Below are experts of layer 5 (counted from 0) of a mixture-of-experts language model. Rows are named router (the router's row for the expert), gate (a neuron's input weights, with its number), up (a neuron's input weights, with its number), down (a neuron's output weights, with its number) and show model dimensions 0-191. Each number is 50 + 15 x the weight over its row's rms, rounded and kept within 0 to 99.
Before each expert's rows: a language model's description of what the expert responds to. This comes from a sample of Wikipedia text that the model never trained on.

# expert 6
It responds to: Word pieces after first letter
router:44 31 46 56 42 40 44 63 66 40 73 66 61 47 38 63 69 47 43 50 60 54 62 45 64 57 72 49 38 56 57 78 18 50 42 48 63 72 76 54 58 60 61 39 72 32 34 83 26 19 62 31 84 68 35 73 36 39 56 56 42 65 30 55 34 25 40 60 51 57 64 55 40 34 79 42 50 62 56 57 61 50 58 33 43 46 62 65 55 55 89 57 46 66 63 50 72 73 60 62 49 41 29 70 38 54 44 30 35 58 61 28 54 47 69 65 58 67 45 52 33 44 42 59 52 56 69 74 72 52 57 47 90 19 34 69 82 46 37 37 76 55 54 41 62 30 56 25 28 38 60 77 68 76 45 45 66 59 64 42 71 42 14 63 47 50 43 25 52 38 55 60 49 53 37 58 22 53 53 43 45 39 51 50 54 22 26 40 63 55 60 55
gate0:56 55 40 14 54 38 47 39 75 47 49 22 56 43 70 34 44 40 67 76 72 34 60 50 39 58 41 40 64 31 39 49 51 67 44 22 54 39 52 40 37 48 85 63 49 56 52 72 34 60 53 55 52 55 39 41 33 54 38 57 77 55 68 57 57 33 23 19 41 63 40 31 59 52 63 43 53 41 35 27 59 38 57 46 46 35 34 38 28 52 42 21 74 60 57 58 45 50 56 80 46 41 75 43 70 76 51 70 39 57 58 90 78 58 54 55 42 29 60 30 27 34 73 32 76 26 58 43 69 37 48 62 38 62 59 36 77 86 61 49 22 55 49 37 57 36 35 68 36 52 50 60 58 69 42 64 42 49 63 65 55 37 66 67 66 34 48 36 60 49 47 39 43 84 36 64 34 68 47 46 27 46 77 45 50 36 76 61 31 32 42 42
up0:41 32 38 49 43 49 44 50 48 59 53 18 59 33 57 42 55 32 42 72 62 38 37 64 53 56 48 72 47 63 43 71 47 58 38 59 60 12 51 52 51 42 51 46 46 03 41 38 21 23 79 22 36 37 55 56 56 57 37 29 64 49 52 62 48 50 42 26 61 62 78 30 43 62 82 48 45 71 45 45 70 81 51 46 59 37 70 73 41 50 62 39 46 76 51 42 59 49 53 43 49 62 38 43 36 60 57 26 51 64 37 47 58 32 47 64 52 64 62 55 36 38 54 66 62 69 79 39 48 36 54 32 28 49 45 38 31 46 44 35 66 64 20 37 34 81 46 61 19 56 40 72 32 57 50 46 44 54 61 46 58 62 59 57 42 57 42 52 49 62 51 43 54 70 66 70 32 21 72 53 00 52 80 45 71 80 70 46 55 35 25 53
down0:16 47 54 16 52 54 66 44 70 58 60 40 51 41 38 54 29 63 55 36 55 65 22 29 40 37 59 43 62 78 45 44 73 32 71 65 56 66 41 65 55 46 32 51 39 60 41 59 41 43 47 37 64 57 16 80 53 46 45 63 55 49 40 40 48 47 79 51 51 45 36 41 41 60 50 65 37 70 54 50 63 49 71 25 74 39 65 64 33 59 64 49 46 78 63 50 12 38 57 46 65 65 34 29 26 34 51 48 29 41 22 50 54 14 42 59 69 43 49 40 77 39 26 41 88 63 51 43 55 56 44 53 50 52 58 48 47 36 51 24 77 67 38 70 78 96 61 46 61 53 29 35 47 60 63 48 38 81 48 31 79 54 42 54 48 40 35 19 54 67 52 44 53 56 35 27 64 42 46 24 47 57 29 59 53 50 62 54 33 48 54 41

# expert 0
It responds to: Mid-word fragments and dashes
router:62 59 37 58 64 66 61 46 31 43 37 54 30 51 50 47 42 81 57 56 37 59 50 40 49 71 40 23 76 43 72 35 50 43 47 41 53 32 51 45 47 32 46 41 48 75 57 43 55 20 33 87 38 84 45 61 29 64 38 53 67 70 50 39 57 45 66 58 53 44 35 47 57 76 69 46 99 41 41 79 73 54 60 52 51 53 66 65 40 56 48 37 51 58 38 49 34 56 99 69 24 51 47 58 70 31 31 51 37 32 44 25 38 35 46 60 43 38 33 52 46 54 66 41 58 53 58 33 45 86 41 64 43 22 38 27 41 76 70 57 66 56 50 43 52 53 58 52 37 67 19 45 34 50 48 62 67 65 63 54 85 61 54 33 32 65 36 73 45 54 54 42 50 39 43 34 45 45 34 37 31 55 20 36 38 47 33 45 39 63 81 63
gate0:58 46 36 50 69 39 37 46 43 29 74 45 59 66 60 53 48 37 42 33 64 37 73 43 19 45 57 33 45 29 95 51 57 23 33 42 35 19 60 46 53 49 96 55 43 55 48 44 70 25 55 61 22 47 49 70 66 42 61 62 62 71 67 31 47 34 18 35 27 63 34 51 44 37 70 62 66 41 21 28 27 44 53 50 49 42 69 45 78 54 50 52 47 45 46 52 58 46 62 59 21 51 64 62 65 48 49 68 38 61 48 82 27 42 64 50 46 49 72 64 52 51 65 37 42 41 71 43 62 74 41 07 26 82 64 42 20 38 58 50 49 62 61 50 26 62 30 54 58 45 41 39 39 47 46 61 51 30 72 51 52 79 49 49 57 59 53 44 51 55 52 57 72 27 50 36 48 52 27 47 45 41 35 42 72 54 58 52 49 29 79 35
up0:52 68 34 69 62 30 40 45 68 53 42 62 32 65 38 59 78 50 45 39 25 32 49 30 81 25 68 48 14 64 66 46 42 57 66 44 65 57 59 59 57 52 48 46 56 39 44 61 45 64 54 36 38 39 34 36 43 46 60 39 39 81 31 57 38 21 70 39 59 41 40 69 46 70 64 44 50 68 74 57 55 55 79 57 33 55 26 37 22 20 44 48 42 39 35 54 49 29 52 62 39 49 15 63 57 43 42 40 59 81 41 30 52 58 30 23 61 51 55 53 50 51 42 71 36 38 40 58 40 45 86 54 38 48 35 48 54 38 46 54 50 22 48 49 46 31 49 97 35 68 77 51 84 35 68 56 43 67 49 53 32 32 69 45 74 47 65 55 75 69 36 37 22 77 54 53 42 52 63 40 61 66 59 59 38 42 32 53 39 42 59 23
down0:60 69 51 62 34 61 15 47 35 52 31 30 41 55 54 70 40 67 24 36 39 36 29 77 54 28 58 67 39 67 47 35 54 49 47 74 48 50 67 58 36 27 69 69 39 69 47 45 54 28 55 33 54 51 27 15 39 51 39 43 68 46 37 39 49 65 44 55 57 72 70 31 43 48 61 66 59 69 35 48 44 52 36 42 77 34 66 49 50 28 42 58 35 64 59 60 64 43 55 30 74 40 55 31 46 48 50 65 72 57 55 67 41 49 45 60 56 71 54 63 61 61 57 51 43 59 61 56 35 60 25 81 40 79 80 63 37 59 61 58 48 52 62 42 42 83 48 44 79 50 48 71 24 52 58 72 55 43 34 53 75 63 77 24 59 79 27 54 21 77 81 53 55 56 39 67 35 20 34 58 65 64 29 37 47 38 59 60 70 30 43 58

# expert 5
It responds to: Infobox and table separators
router:38 43 70 37 65 59 90 64 76 53 37 62 61 58 03 38 49 47 63 51 45 55 28 40 57 61 44 56 36 49 68 42 50 35 61 66 64 20 64 55 48 44 55 48 61 47 45 61 71 24 79 50 40 93 47 52 20 33 24 46 46 52 38 62 25 53 50 56 42 51 50 81 32 44 29 47 48 49 54 33 51 57 24 66 35 55 31 69 44 33 40 61 96 57 67 42 46 40 34 49 62 53 32 54 24 71 37 50 67 15 65 44 56 80 60 43 51 42 60 61 85 48 67 51 75 35 29 49 47 39 51 56 59 99 55 49 36 31 48 46 17 52 42 42 39 49 43 52 30 55 51 47 47 51 50 54 32 62 59 43 62 48 43 37 29 66 28 49 49 52 44 51 51 63 37 57 46 37 55 68 53 69 56 48 44 45 57 61 51 70 44 63
gate1:37 49 64 43 43 47 50 46 51 40 34 75 59 57 44 37 34 12 46 54 61 82 51 58 48 41 14 23 44 52 56 71 63 63 58 60 25 53 55 50 59 38 61 49 43 58 63 53 73 71 79 58 54 55 84 25 51 36 41 31 51 66 35 45 81 61 43 31 45 65 66 70 52 47 71 62 00 47 44 65 43 57 50 51 40 54 41 32 61 46 68 60 52 43 47 26 57 33 38 54 62 56 22 48 66 65 50 64 46 53 78 86 56 49 68 51 38 41 52 62 69 85 25 35 60 63 52 76 60 78 81 75 37 55 50 32 28 37 51 57 44 76 69 28 42 60 60 63 48 59 58 61 33 56 59 49 42 87 43 63 57 65 55 70 40 41 71 54 41 54 36 65 42 40 60 44 44 54 67 33 68 38 72 51 38 43 64 48 37 26 48 67
up1:80 39 59 47 39 55 55 37 74 52 38 63 71 45 77 43 73 86 26 64 39 56 59 48 63 40 60 46 43 49 55 55 77 44 36 58 61 40 67 80 37 72 44 59 51 43 54 45 82 73 53 05 86 69 64 33 43 32 37 37 46 28 47 64 60 85 38 48 46 73 34 68 63 47 50 41 45 53 41 41 31 55 38 53 28 58 36 22 52 47 43 31 30 35 69 37 52 33 85 66 22 43 43 35 43 74 40 54 35 35 58 54 76 68 42 38 56 34 36 54 72 73 42 49 70 43 62 40 56 41 35 60 55 57 42 51 56 36 71 44 54 47 55 50 55 32 43 60 32 51 31 59 37 23 52 26 48 59 50 52 63 79 43 39 44 31 61 62 37 61 65 37 32 52 76 52 48 54 50 63 21 40 44 68 21 20 44 53 41 60 36 35
down1:34 30 74 53 65 64 71 55 65 44 39 44 09 40 70 48 68 54 80 93 40 50 38 70 48 76 72 60 82 45 18 31 52 36 65 71 36 39 36 67 60 48 34 45 63 47 41 81 53 38 45 52 44 51 63 56 57 71 48 54 65 40 49 58 54 65 26 61 36 26 48 35 31 60 40 49 60 39 83 53 44 64 55 50 63 31 51 30 31 55 79 66 43 62 65 47 58 40 47 42 54 44 36 45 29 59 44 57 49 68 42 62 46 66 16 72 33 43 45 53 53 61 42 44 38 58 72 47 40 61 49 77 44 70 58 59 41 40 52 38 54 19 29 40 53 44 76 34 68 70 55 66 64 38 50 65 63 42 29 70 64 54 17 59 38 51 66 60 60 37 22 22 25 46 39 55 42 78 56 43 53 61 48 62 52 31 60 64 60 27 38 32

# expert 2
It responds to: Line breaks in lists, tables
router:62 62 47 45 39 45 64 59 45 44 65 36 43 54 96 40 53 59 36 20 55 51 74 54 56 30 64 46 46 37 08 36 52 41 37 56 40 27 55 64 44 48 66 50 44 45 57 37 63 39 99 61 39 27 48 48 71 89 57 59 59 27 77 51 43 55 29 45 49 47 52 54 48 46 49 54 35 43 28 42 45 57 42 90 48 30 56 72 65 64 50 39 78 46 47 64 54 53 49 53 38 33 61 32 54 52 64 46 62 59 41 80 36 54 58 44 40 51 72 29 21 49 75 55 43 57 47 61 53 36 51 50 38 17 38 52 56 09 52 73 39 40 35 57 63 64 47 43 66 37 42 54 51 46 43 60 55 45 39 32 42 70 49 75 77 20 48 38 57 52 57 56 42 55 58 41 65 54 31 31 30 47 51 51 36 61 86 29 48 46 32 44
gate1:30 61 76 52 74 61 72 52 66 36 59 51 35 23 57 53 64 63 40 41 59 60 62 43 41 63 47 46 52 62 40 28 53 45 61 55 17 66 49 74 59 61 54 60 56 64 43 60 30 33 52 42 59 51 58 38 81 61 25 04 47 47 65 40 65 48 32 21 48 21 35 44 46 58 35 67 59 33 39 55 55 53 30 23 64 51 61 63 82 54 63 24 43 52 28 58 55 63 57 32 42 31 43 43 35 49 51 17 17 67 65 41 40 33 53 35 47 42 54 50 59 72 64 63 46 74 32 48 58 57 79 59 40 41 61 43 52 52 53 54 65 40 09 31 62 58 41 24 60 43 64 48 32 49 50 61 71 43 34 51 57 70 62 54 44 21 58 32 78 34 63 41 69 30 47 50 44 53 26 45 71 42 59 35 40 39 78 36 53 77 21 70
up1:40 53 55 49 54 48 33 38 59 27 57 57 68 56 60 42 49 70 47 54 58 65 53 46 40 48 67 51 49 49 49 55 46 37 43 46 53 19 83 73 64 60 47 33 80 56 55 61 41 99 71 59 52 73 33 60 72 51 51 55 60 59 66 50 17 53 52 66 53 41 41 63 46 59 62 71 33 56 55 71 61 53 40 62 22 22 36 63 45 25 59 08 51 50 50 50 69 64 57 35 49 78 16 70 56 74 41 51 64 30 62 42 70 46 75 59 44 74 60 14 54 64 50 45 55 68 59 50 86 54 72 61 59 17 49 44 78 42 52 61 51 36 53 54 46 55 53 72 51 43 38 25 39 26 41 50 32 69 49 64 67 59 59 53 39 51 81 34 68 29 50 46 35 31 58 49 76 39 17 34 54 42 50 57 50 60 72 65 50 59 52 63
down1:65 44 79 37 44 31 65 52 57 45 47 49 58 43 34 69 60 64 49 26 75 48 53 24 72 35 43 45 35 00 47 42 92 52 48 70 49 65 67 09 42 43 28 39 53 45 45 56 30 38 60 44 23 61 53 54 53 39 48 61 42 50 49 44 55 48 58 67 54 58 52 56 49 31 15 75 61 45 38 54 64 67 40 51 47 85 66 28 47 72 57 58 55 24 63 57 59 42 56 54 55 41 76 46 61 73 53 35 64 29 58 44 49 27 57 35 80 49 55 37 42 43 75 63 55 86 42 61 40 63 51 20 28 50 43 50 39 27 37 44 60 60 55 26 75 71 53 36 58 58 34 43 57 35 58 46 36 44 34 42 62 35 46 36 56 50 63 73 41 29 56 86 43 68 68 56 44 50 62 18 47 48 31 27 61 50 34 32 75 61 63 46